{
  "normalize_top_k": true,
  "balance_loss": 0.000791,
  "init_std_down": 0.0347,
  "warmup_steps": 286,
  "decay_fraction": 0.347
}
Below are experts of layer 4 (counted from 0) of a mixture-of-experts language model. Rows are named router (the router's row for the expert), gate (a neuron's input weights, with its number), up (a neuron's input weights, with its number), down (a neuron's output weights, with its number) and show model dimensions 0-255. Each number is 200 + 40 x the weight over its row's rms, rounded and kept within 0 to 999.
Before each expert's rows: "comes after" lists some tokens at least twice as common just before its tokens as in all text; "raises" lists some tokens whose logits its average output raises strongly, later layers aside. This comes from a sample of Wikipedia text that the model never trained on. Tokens count by the router's weight.

# expert 8
comes after: " a", " the", " and", " of", " his", " their"
raises: ",", "-", " and", " in", ".", " with"
router,209,170,230,178,189,172,213,205,197,131,147,216,173,173,201,231,145,190,197,202,159,225,182,164,176,168,211,183,176,199,236,244,179,289,242,187,234,229,235,220,192,221,234,225,222,197,213,275,185,205,150,220,239,215,210,93,256,242,192,111,125,240,231,198,238,236,202,231,236,191,177,260,194,262,196,188,140,163,222,235,242,331,169,170,212,159,148,160,153,206,158,180,192,152,238,199,180,205,241,218,122,136,208,304,197,173,188,181,205,206,187,219,261,230,130,145,249,207,212,248,158,189,209,189,125,258,208,150,224,147,217,119,181,243,258,214,224,192,69,178,151,195,219,209,281,122,217,176,201,205,229,184,245,140,187,201,207,195,248,134,190,134,228,237,204,175,266,146,178,211,151,189,183,134,182,187,189,189,203,157,242,146,200,163,208,216,202,207,284,272,175,180,238,188,208,243,198,253,130,173,183,162,212,309,191,195,179,198,212,275,243,185,196,141,271,233,176,202,175,189,174,265,195,164,158,176,215,206,154,178,194,150,227,265,206,195,220,206,158,175,216,219,314,237,254,246,220,215,221,207,244,268,250,150,152,214
gate1,192,256,193,220,152,167,162,117,151,126,142,201,162,221,151,229,206,162,183,168,183,184,188,201,136,140,230,235,250,251,225,241,113,238,210,280,197,235,204,204,210,241,158,184,112,227,199,258,154,222,145,189,205,173,213,246,198,277,245,301,234,187,149,193,149,218,149,213,253,216,187,196,185,223,211,173,213,234,169,181,161,260,177,226,206,202,145,147,216,161,193,239,167,164,255,257,113,185,233,171,187,196,280,202,178,263,246,236,182,209,239,196,161,177,171,190,158,182,180,192,191,227,236,97,183,161,141,281,205,263,253,149,158,200,232,264,179,169,179,222,174,167,166,206,199,177,217,261,186,192,277,209,161,176,153,178,237,254,201,231,178,239,187,130,210,203,203,232,204,197,155,252,147,221,216,210,231,201,174,244,210,191,201,194,227,232,216,201,203,203,209,246,165,223,257,177,258,178,277,260,161,143,219,137,237,308,170,230,223,119,192,248,211,140,281,241,259,173,237,203,292,282,214,233,183,187,174,207,194,162,321,215,184,165,244,218,179,184,172,184,169,190,246,183,247,170,196,187,130,192,177,188,275,239,223,143
up1,131,248,206,226,138,227,215,195,134,146,196,246,182,227,185,231,174,166,184,227,141,206,159,185,176,145,169,303,193,164,205,228,179,202,176,234,235,206,201,226,221,157,72,228,196,184,174,261,204,217,204,189,236,239,230,232,211,218,243,268,231,163,149,204,152,255,99,204,120,185,204,192,212,223,216,157,259,224,213,229,224,254,187,205,189,208,205,145,191,309,166,150,169,216,212,241,179,249,249,178,124,120,289,172,222,231,275,161,161,253,249,249,206,187,138,177,220,205,197,170,214,228,257,184,230,169,169,239,296,165,237,126,167,173,279,174,189,207,177,236,128,213,216,184,226,235,217,243,231,260,298,123,149,160,222,182,197,221,226,215,172,195,247,160,183,120,175,190,216,210,151,209,144,204,208,198,210,212,214,258,218,200,189,184,168,188,220,176,238,235,257,270,216,210,152,196,234,213,231,189,204,190,193,126,205,223,165,174,233,197,175,261,180,213,224,228,205,195,203,191,153,218,223,157,177,210,208,193,176,202,311,146,196,152,293,224,265,199,208,262,214,205,310,218,303,245,196,202,256,226,239,218,240,274,210,191
down1,190,185,199,219,214,112,236,177,192,160,211,156,225,191,166,177,235,182,217,157,171,241,195,237,217,217,230,207,230,175,266,257,138,254,145,286,172,237,181,158,195,166,187,189,97,177,208,187,187,152,169,147,222,181,219,233,256,229,134,219,182,226,249,193,121,145,137,231,149,244,173,205,145,171,163,192,239,179,133,183,210,238,214,206,141,179,193,150,231,168,230,83,231,240,214,276,171,142,215,186,149,172,215,165,173,275,227,210,157,180,162,191,117,127,212,302,184,235,191,195,182,253,230,197,99,182,226,265,229,217,217,242,225,169,195,130,189,191,212,222,175,144,218,215,173,181,183,275,232,155,273,232,155,231,149,187,177,238,209,130,165,227,184,161,232,206,169,281,164,188,266,170,138,183,263,162,143,188,167,262,214,192,180,227,276,215,178,240,248,237,158,231,200,187,190,156,204,234,291,206,216,266,194,101,190,222,177,172,231,191,191,182,221,177,200,259,191,208,191,176,182,238,211,264,133,118,215,233,242,267,288,175,194,192,198,240,202,220,210,250,223,226,236,205,203,226,233,199,161,145,222,172,247,255,238,132
gate2,167,235,234,135,255,214,202,260,256,201,161,130,180,207,118,128,237,206,162,248,219,195,262,177,167,239,237,270,220,278,228,210,184,168,154,181,201,267,231,265,186,219,277,207,238,268,209,259,241,208,245,257,93,236,183,180,157,208,203,266,238,155,128,195,219,204,234,157,152,250,162,170,212,224,222,210,223,205,220,224,240,224,192,238,238,212,231,209,212,176,246,233,164,125,202,178,225,189,149,254,185,189,215,159,165,199,156,174,153,228,178,139,230,184,211,223,205,244,288,186,183,227,142,235,160,143,135,198,260,175,144,256,160,186,236,144,129,195,296,232,211,212,178,284,157,203,213,193,248,275,241,152,244,193,170,188,213,253,195,192,216,170,196,175,214,249,189,166,93,133,198,221,258,254,238,192,177,177,236,229,211,233,185,190,271,264,241,209,231,144,218,254,217,241,260,271,237,250,286,151,190,145,214,200,203,194,185,250,207,146,141,238,229,187,160,184,206,192,229,213,157,220,175,128,167,144,213,186,185,198,174,209,186,180,161,197,209,117,250,174,186,240,214,233,221,171,204,188,161,129,136,231,263,221,253,169
up2,227,147,259,154,132,247,168,264,187,251,242,157,211,186,269,175,204,197,228,218,177,191,215,257,197,123,166,185,158,246,178,146,242,192,220,176,225,181,183,276,197,182,197,249,283,198,192,243,251,277,151,237,186,155,228,195,225,242,145,159,178,181,151,156,244,194,183,244,165,270,222,171,141,202,256,227,173,166,280,212,205,222,271,242,201,165,128,192,148,191,212,243,216,264,167,172,195,208,141,156,198,125,187,218,282,176,241,187,256,243,286,227,249,256,190,151,257,165,235,256,185,255,187,196,242,146,188,185,240,198,183,181,221,185,229,271,221,246,247,203,181,239,191,151,169,196,153,127,204,234,189,183,185,150,218,136,171,223,159,187,243,191,247,137,159,164,237,160,188,150,208,146,174,170,257,249,243,164,212,208,176,173,169,166,160,224,225,268,221,223,139,147,195,210,234,242,148,247,224,188,205,158,256,188,174,125,198,234,166,197,207,227,212,130,201,248,215,238,193,257,169,192,188,127,140,213,258,201,209,244,206,245,306,182,203,224,218,203,219,113,164,163,192,261,263,244,277,131,258,244,168,157,242,183,155,217
down2,187,169,192,192,243,202,205,224,239,140,210,81,110,215,226,163,245,154,187,233,192,263,224,171,180,205,199,213,183,215,161,151,185,143,171,135,145,196,130,160,239,265,277,248,157,206,232,296,192,220,220,258,202,215,208,208,199,178,178,195,198,175,145,160,209,183,111,193,130,194,158,217,199,206,146,269,216,201,203,214,230,191,150,246,257,185,222,226,232,226,178,251,185,220,221,196,213,144,167,194,181,200,200,140,117,274,265,242,143,179,148,164,226,192,198,165,230,231,116,181,154,207,269,203,257,219,228,226,201,136,206,173,230,168,202,239,147,164,234,189,231,144,222,203,90,145,222,291,175,233,208,175,218,147,217,167,263,233,192,169,133,230,167,165,188,274,190,153,185,245,239,164,225,214,207,191,199,210,248,230,211,230,170,185,253,236,161,122,223,225,124,226,265,236,165,237,164,172,260,248,187,194,198,154,212,192,228,98,175,220,176,209,154,230,218,197,267,204,110,191,198,310,164,241,130,270,164,210,205,200,191,240,177,228,235,204,221,160,160,194,157,216,218,204,93,226,238,241,160,188,247,210,203,238,197,180

# expert 30
comes after: " in", " of", " to", " on", " for", " at"
raises: " latter", " first", " same", " main", " final"
router,219,214,234,181,187,143,235,174,194,168,238,173,164,205,163,170,252,236,199,225,204,179,214,189,199,189,148,276,206,123,170,228,282,225,211,273,219,216,188,177,176,242,200,180,211,171,225,180,263,200,248,217,164,207,219,216,110,216,180,202,177,220,218,244,207,209,233,182,312,235,229,194,148,197,194,222,242,121,237,180,226,218,230,251,233,56,91,201,169,232,200,200,168,226,266,200,169,238,198,210,205,265,204,245,250,245,201,226,250,272,192,174,162,211,240,228,149,214,220,189,224,247,178,204,259,238,141,285,165,175,275,169,213,189,224,217,235,224,154,138,184,181,158,209,148,195,121,192,196,165,297,146,260,256,194,209,182,229,152,123,234,222,55,193,145,161,204,250,123,135,206,238,257,208,216,217,248,219,166,208,152,265,236,171,198,204,259,218,223,199,210,198,201,175,184,160,192,212,217,204,171,182,161,230,112,215,194,191,241,185,231,168,127,212,215,195,192,177,190,206,199,245,213,113,257,120,232,198,214,207,177,213,253,199,190,257,191,199,290,138,205,268,124,174,201,207,209,189,175,163,230,172,171,216,185,110
gate0,180,200,130,133,167,132,183,192,159,196,189,181,132,175,307,131,184,175,246,201,232,288,106,135,200,251,190,198,212,187,182,257,222,166,175,212,218,169,226,210,231,152,218,177,220,214,156,164,150,200,203,146,181,234,225,180,268,230,216,195,194,179,236,238,186,203,245,265,219,230,169,231,241,297,210,260,146,266,259,205,235,151,129,180,191,221,220,184,186,179,178,186,173,146,150,152,188,233,192,208,220,148,244,220,188,176,152,128,185,231,176,179,206,93,173,238,210,171,159,228,156,183,228,232,261,98,154,195,143,169,220,207,221,257,110,188,249,143,190,212,78,108,147,221,176,212,238,205,148,191,71,185,185,175,233,169,125,250,157,232,221,182,220,161,202,233,168,217,218,224,219,118,208,185,198,194,138,206,176,191,224,228,210,196,229,147,236,189,216,211,235,182,122,166,247,223,218,213,226,207,178,139,198,192,196,239,220,197,222,184,223,117,219,177,197,214,151,197,242,149,230,208,153,218,201,223,186,278,178,198,186,161,189,183,105,206,174,211,185,310,201,227,206,158,170,207,222,139,185,213,273,207,173,132,216,225
up0,228,260,125,143,197,205,141,180,251,130,210,259,150,213,208,152,230,119,237,296,223,224,182,206,172,242,221,196,279,195,273,244,263,176,89,221,243,105,233,166,197,127,197,317,186,198,173,188,241,153,205,214,183,242,154,150,185,221,187,149,148,221,245,204,132,146,254,210,181,179,237,258,232,196,305,198,231,204,270,188,203,195,247,215,218,233,186,196,225,195,210,101,201,196,146,143,179,207,197,147,242,138,201,184,174,168,246,211,159,224,117,210,195,261,152,207,192,157,165,179,245,187,217,156,209,145,196,221,190,155,149,266,270,148,215,129,218,233,258,222,121,172,125,188,247,207,200,166,238,217,162,199,224,157,259,134,191,225,194,155,186,235,223,149,157,219,213,223,155,222,242,166,216,213,197,236,185,227,231,208,230,211,214,199,150,170,143,170,179,142,126,184,192,208,199,251,161,205,197,219,245,148,223,172,247,208,136,140,222,171,257,125,206,165,193,221,172,221,204,125,205,213,158,83,237,211,221,254,153,214,205,198,192,211,165,203,164,191,190,170,180,274,181,218,182,184,155,184,184,160,237,215,198,193,218,236
down0,162,177,132,195,220,276,199,269,294,172,156,179,181,206,192,201,214,88,198,174,187,206,206,237,178,248,194,228,300,182,207,151,197,240,300,216,190,180,185,185,201,227,155,180,175,228,179,235,189,213,168,201,229,200,269,203,186,188,248,192,182,274,132,168,282,103,152,226,194,182,221,237,225,168,180,157,208,221,248,196,203,251,193,283,167,244,154,197,198,234,178,238,184,239,262,131,228,160,216,164,212,152,140,205,262,226,137,257,127,223,216,185,252,161,159,178,206,208,154,187,211,128,203,218,182,214,129,168,220,160,113,201,192,174,151,204,131,205,216,175,234,191,97,192,225,192,193,269,169,179,178,236,128,251,154,190,184,137,200,223,200,164,224,195,139,194,268,217,189,158,169,128,206,175,245,195,162,226,173,263,234,234,177,162,204,98,123,259,167,240,212,128,188,147,190,232,191,214,145,272,193,206,187,265,170,172,189,179,165,219,128,225,89,222,211,203,179,235,179,256,228,183,238,123,218,179,161,206,195,177,227,233,167,185,215,138,177,237,215,214,189,202,309,197,149,237,237,247,217,228,205,178,222,213,234,191
gate1,138,195,171,247,162,155,219,173,188,233,187,230,217,182,193,165,201,160,239,185,266,138,196,150,179,145,114,114,218,200,188,190,164,147,208,112,195,123,207,186,187,202,181,105,209,168,181,216,161,118,179,122,249,217,120,174,245,197,181,163,191,144,158,204,170,151,232,204,196,293,162,176,225,204,209,129,248,198,267,151,171,170,118,222,197,225,234,188,190,178,221,203,150,188,210,209,164,203,191,142,134,181,194,149,200,126,158,123,95,222,152,243,94,173,197,271,200,176,233,190,219,222,224,246,189,202,249,189,152,214,138,266,245,285,206,237,81,135,212,219,232,244,149,153,234,187,182,210,156,203,247,212,206,203,170,199,211,233,209,188,170,210,208,231,225,159,259,234,266,240,204,204,208,232,153,241,208,193,132,237,127,188,299,150,211,171,229,174,176,226,141,175,192,193,160,225,86,241,170,230,234,202,198,184,202,177,163,237,187,228,178,232,222,215,220,153,154,175,201,229,223,245,187,261,215,181,173,178,236,213,259,174,196,235,179,237,160,192,219,134,219,215,163,213,197,141,240,310,224,211,196,173,228,214,218,173
up1,210,213,259,247,155,215,208,173,211,200,153,280,231,123,213,170,167,159,241,205,254,125,188,130,143,145,187,137,198,179,163,94,172,175,143,119,226,150,210,201,230,243,218,150,204,162,169,275,162,192,127,126,184,201,177,211,243,212,195,184,182,110,207,175,192,124,212,203,213,253,221,194,219,186,183,121,244,223,270,198,258,202,235,246,266,217,246,172,245,206,197,173,201,256,194,235,141,171,165,184,167,190,192,171,222,88,216,217,256,206,161,265,119,221,196,267,215,215,143,169,176,238,233,141,229,162,197,195,184,202,159,295,293,262,220,209,203,147,211,297,184,215,184,217,263,224,200,189,243,187,192,222,200,174,197,183,225,210,243,192,199,194,210,209,251,158,203,153,216,265,157,130,242,187,261,236,208,173,119,250,178,165,191,211,203,170,184,248,244,187,174,191,221,244,184,199,128,225,235,255,308,251,180,171,226,151,154,216,189,192,155,154,231,173,231,168,242,161,184,250,232,212,192,216,150,198,111,165,189,210,238,225,158,239,176,225,135,225,213,210,277,209,186,258,206,117,245,242,215,235,213,213,177,156,214,218
down1,187,138,166,162,257,232,195,163,249,126,178,190,201,170,251,216,262,165,229,159,197,239,188,168,179,157,195,225,228,200,199,160,187,266,183,279,218,221,229,166,169,227,164,218,173,228,131,215,214,210,213,177,302,228,177,205,194,198,198,183,204,224,217,221,228,211,176,171,159,212,190,205,172,201,195,160,183,102,131,204,247,169,217,234,214,208,213,225,155,192,200,258,194,180,207,172,243,196,194,235,277,225,198,213,159,154,156,228,176,186,204,240,245,241,237,233,163,77,204,145,245,163,215,207,178,191,210,223,176,198,411,202,209,248,149,184,181,248,144,223,283,226,161,236,212,127,179,169,132,177,177,166,207,180,229,186,197,114,199,122,265,224,157,123,172,248,188,156,179,200,247,171,203,171,248,147,178,232,224,155,179,226,151,212,210,169,233,218,249,224,242,208,173,180,282,177,220,252,229,175,160,192,247,220,196,272,219,167,170,98,183,176,224,221,204,224,172,194,244,245,213,201,259,242,202,186,137,169,271,151,230,198,115,215,201,282,181,272,228,215,215,119,138,214,286,176,183,183,188,198,181,216,186,153,196,123

# expert 27
comes after: "-", " is", " as", " was", " of", " the"
raises: ":", "(", " ", " |", " in", ";"
router,228,201,205,171,155,191,225,188,188,250,172,208,177,135,230,204,211,180,195,160,201,246,229,260,228,177,211,172,263,196,221,162,253,277,139,225,255,268,250,165,218,186,174,151,160,161,254,166,162,162,293,175,178,242,173,173,234,197,256,348,258,218,230,217,230,257,194,161,148,124,267,201,164,127,108,197,132,209,169,241,182,269,156,182,155,200,140,129,225,193,205,143,147,186,219,237,243,197,130,239,229,262,237,177,164,184,200,306,167,188,230,196,252,214,144,235,151,221,198,185,271,272,179,202,245,212,233,224,214,176,214,235,239,195,191,197,160,190,109,237,235,210,148,219,199,185,155,236,184,232,215,264,236,216,211,204,213,208,203,189,187,255,223,192,223,187,232,212,175,225,259,140,178,218,125,118,254,212,259,165,149,207,234,168,239,252,158,173,216,176,213,216,214,201,185,195,189,82,199,206,252,202,262,247,190,258,188,220,221,205,182,241,162,182,172,181,224,160,223,176,157,183,148,158,159,125,246,199,186,235,154,175,137,124,211,208,281,149,285,209,183,237,220,183,241,209,221,213,153,226,244,218,184,238,251,205
gate1,266,207,243,216,223,308,152,239,244,188,181,215,247,163,286,251,205,197,217,261,133,130,213,206,177,164,220,119,155,245,164,173,180,161,218,265,187,165,169,228,256,158,308,126,190,182,221,162,152,95,144,251,192,120,224,172,167,173,194,206,193,294,159,185,243,186,241,172,167,210,245,156,131,168,277,167,200,211,151,200,193,186,190,165,234,210,160,261,198,190,243,201,184,191,199,202,180,213,235,197,203,173,196,190,239,206,271,231,205,158,234,241,204,209,191,170,177,189,141,290,189,233,263,218,187,191,214,273,160,224,199,258,182,160,188,217,179,177,218,226,203,157,183,155,180,175,195,211,163,244,222,188,226,163,201,151,223,193,156,272,136,245,190,149,221,215,223,190,259,157,205,238,206,187,245,251,206,192,155,267,211,232,204,245,152,111,211,197,209,146,163,135,108,191,215,211,196,199,234,154,193,227,185,196,243,178,171,246,275,260,303,264,201,264,215,262,253,211,150,231,321,210,169,113,166,227,200,220,265,219,215,218,246,194,160,181,229,146,177,169,193,191,165,253,194,165,202,215,265,215,220,225,224,187,255,171
up1,182,205,286,193,226,261,158,212,256,252,164,221,205,219,273,259,208,222,227,307,167,118,245,251,191,141,218,133,246,196,214,196,179,175,201,212,198,161,233,221,223,160,221,147,174,105,200,207,183,78,220,175,181,132,247,224,204,214,161,244,263,230,158,164,213,193,251,190,161,132,160,141,107,210,183,189,187,213,167,206,192,226,119,174,210,198,216,308,221,167,244,182,166,177,203,261,203,256,217,198,173,180,199,295,257,172,173,215,176,212,286,331,214,231,179,222,155,166,181,181,219,228,261,227,217,138,230,265,145,191,222,270,160,136,190,227,116,227,168,167,207,163,245,150,179,177,203,173,224,289,165,225,191,226,188,143,243,161,175,277,163,207,238,138,220,228,301,136,256,226,204,220,201,199,202,224,203,252,205,228,149,190,193,227,166,155,194,185,158,147,137,178,182,208,190,220,163,185,223,153,223,220,206,182,211,238,143,184,140,270,269,239,186,213,161,203,258,223,227,215,191,185,204,175,192,222,213,226,215,261,208,211,202,156,168,133,205,184,194,177,191,227,206,195,201,138,219,244,229,160,241,229,172,181,266,220
down1,202,151,224,227,243,223,257,179,210,248,182,212,168,166,269,189,246,229,171,276,201,196,193,214,232,196,236,224,192,181,217,210,210,127,130,213,185,228,219,225,206,230,235,193,205,198,267,246,216,169,199,197,221,233,168,238,167,190,217,230,179,164,191,242,130,207,244,211,184,174,212,197,140,213,191,239,197,229,203,189,221,171,247,191,222,225,151,189,305,196,192,246,152,224,282,204,192,219,277,251,197,171,196,141,114,290,170,158,214,200,292,191,223,121,279,190,172,239,152,191,224,177,167,228,163,215,198,211,198,272,295,235,307,173,193,178,160,166,205,213,219,186,244,155,251,231,102,254,158,197,155,281,207,286,226,229,171,227,207,215,241,254,240,188,190,191,195,147,195,225,124,217,200,169,221,217,161,240,219,222,167,242,207,159,227,191,283,156,193,231,169,179,260,186,215,227,116,202,163,199,248,196,187,183,191,252,180,228,170,211,207,150,254,214,181,237,272,142,205,141,242,138,158,168,201,184,194,129,153,210,207,195,94,168,167,225,143,221,196,245,178,275,262,243,231,211,225,229,112,235,198,152,185,246,254,336
gate2,167,306,123,201,182,217,152,177,174,183,290,279,204,219,194,198,168,187,274,234,242,202,214,169,205,184,195,214,180,245,250,224,189,184,171,211,187,166,188,249,211,247,187,239,163,231,216,196,217,189,214,233,269,184,122,143,261,256,198,217,157,189,207,226,226,181,239,222,222,208,160,229,161,237,237,212,237,167,290,261,198,167,133,228,179,294,238,176,227,186,235,200,181,242,168,218,227,198,220,219,185,242,242,201,153,223,169,99,148,238,241,199,212,145,170,215,263,196,164,216,233,144,163,215,218,200,133,178,139,130,205,216,249,153,131,127,237,246,161,202,168,158,218,176,232,171,333,222,162,133,239,214,181,168,231,260,202,200,193,170,198,247,217,226,183,206,248,212,199,110,262,196,169,188,139,222,260,149,224,222,187,168,251,181,181,87,225,151,177,218,228,259,250,227,264,230,203,124,163,255,176,180,263,219,235,158,243,203,137,154,211,182,160,226,194,256,208,188,134,184,149,169,179,185,245,197,217,244,209,233,306,199,189,225,118,202,279,157,185,235,204,268,220,244,209,208,191,130,241,218,202,213,184,160,245,195
up2,158,220,228,240,213,213,201,149,207,194,218,193,188,178,179,104,171,172,281,266,209,180,154,235,233,125,296,177,265,198,201,223,247,218,210,222,194,282,203,260,218,272,165,286,228,162,190,212,144,185,224,155,209,254,133,146,204,173,231,199,244,169,202,164,111,137,209,171,192,154,226,128,195,194,142,133,201,221,216,312,215,181,218,162,219,201,189,226,183,151,274,159,208,172,164,205,153,150,163,182,180,216,190,140,205,254,222,248,236,163,127,163,200,199,141,180,219,199,193,108,262,233,190,170,174,235,219,241,184,190,179,169,210,195,208,123,141,201,209,219,247,156,235,252,275,246,225,269,153,188,187,164,225,153,228,183,182,197,208,129,232,230,194,230,103,174,140,223,206,217,220,183,185,135,169,230,227,278,164,153,192,156,209,189,225,184,222,118,160,185,184,212,274,188,222,242,162,174,209,176,153,91,135,174,215,163,214,185,204,187,276,191,121,174,228,164,256,174,210,251,183,178,161,270,230,207,204,213,236,151,204,173,180,145,167,235,174,165,235,190,213,122,240,189,146,165,186,199,212,264,177,220,206,216,262,128
down2,228,216,185,195,196,200,191,119,198,182,223,191,219,216,184,181,226,184,176,233,159,228,210,286,157,191,183,210,211,194,185,268,198,191,285,197,235,204,201,176,165,260,151,240,235,277,225,208,221,223,228,212,218,182,148,172,178,271,210,195,242,176,200,231,240,168,214,199,221,253,237,236,230,195,167,226,274,182,197,142,188,179,154,223,191,188,240,289,245,154,139,209,198,179,211,198,224,222,253,201,163,229,171,171,195,278,190,211,182,160,210,256,233,150,186,161,178,225,184,171,168,207,200,146,192,220,159,221,242,187,127,102,180,215,113,250,159,196,159,185,237,185,194,221,198,269,100,177,211,223,262,242,236,180,204,196,173,234,195,127,200,175,211,191,252,219,246,217,178,183,249,188,168,179,165,111,190,164,181,207,160,183,228,207,230,231,251,129,164,249,247,281,139,153,195,226,213,198,168,205,168,194,291,228,177,149,245,173,257,239,154,142,267,147,85,121,135,196,203,208,157,201,147,144,195,152,289,147,198,171,188,224,270,246,214,238,89,174,201,204,262,255,262,234,206,129,155,236,150,230,109,273,191,216,158,139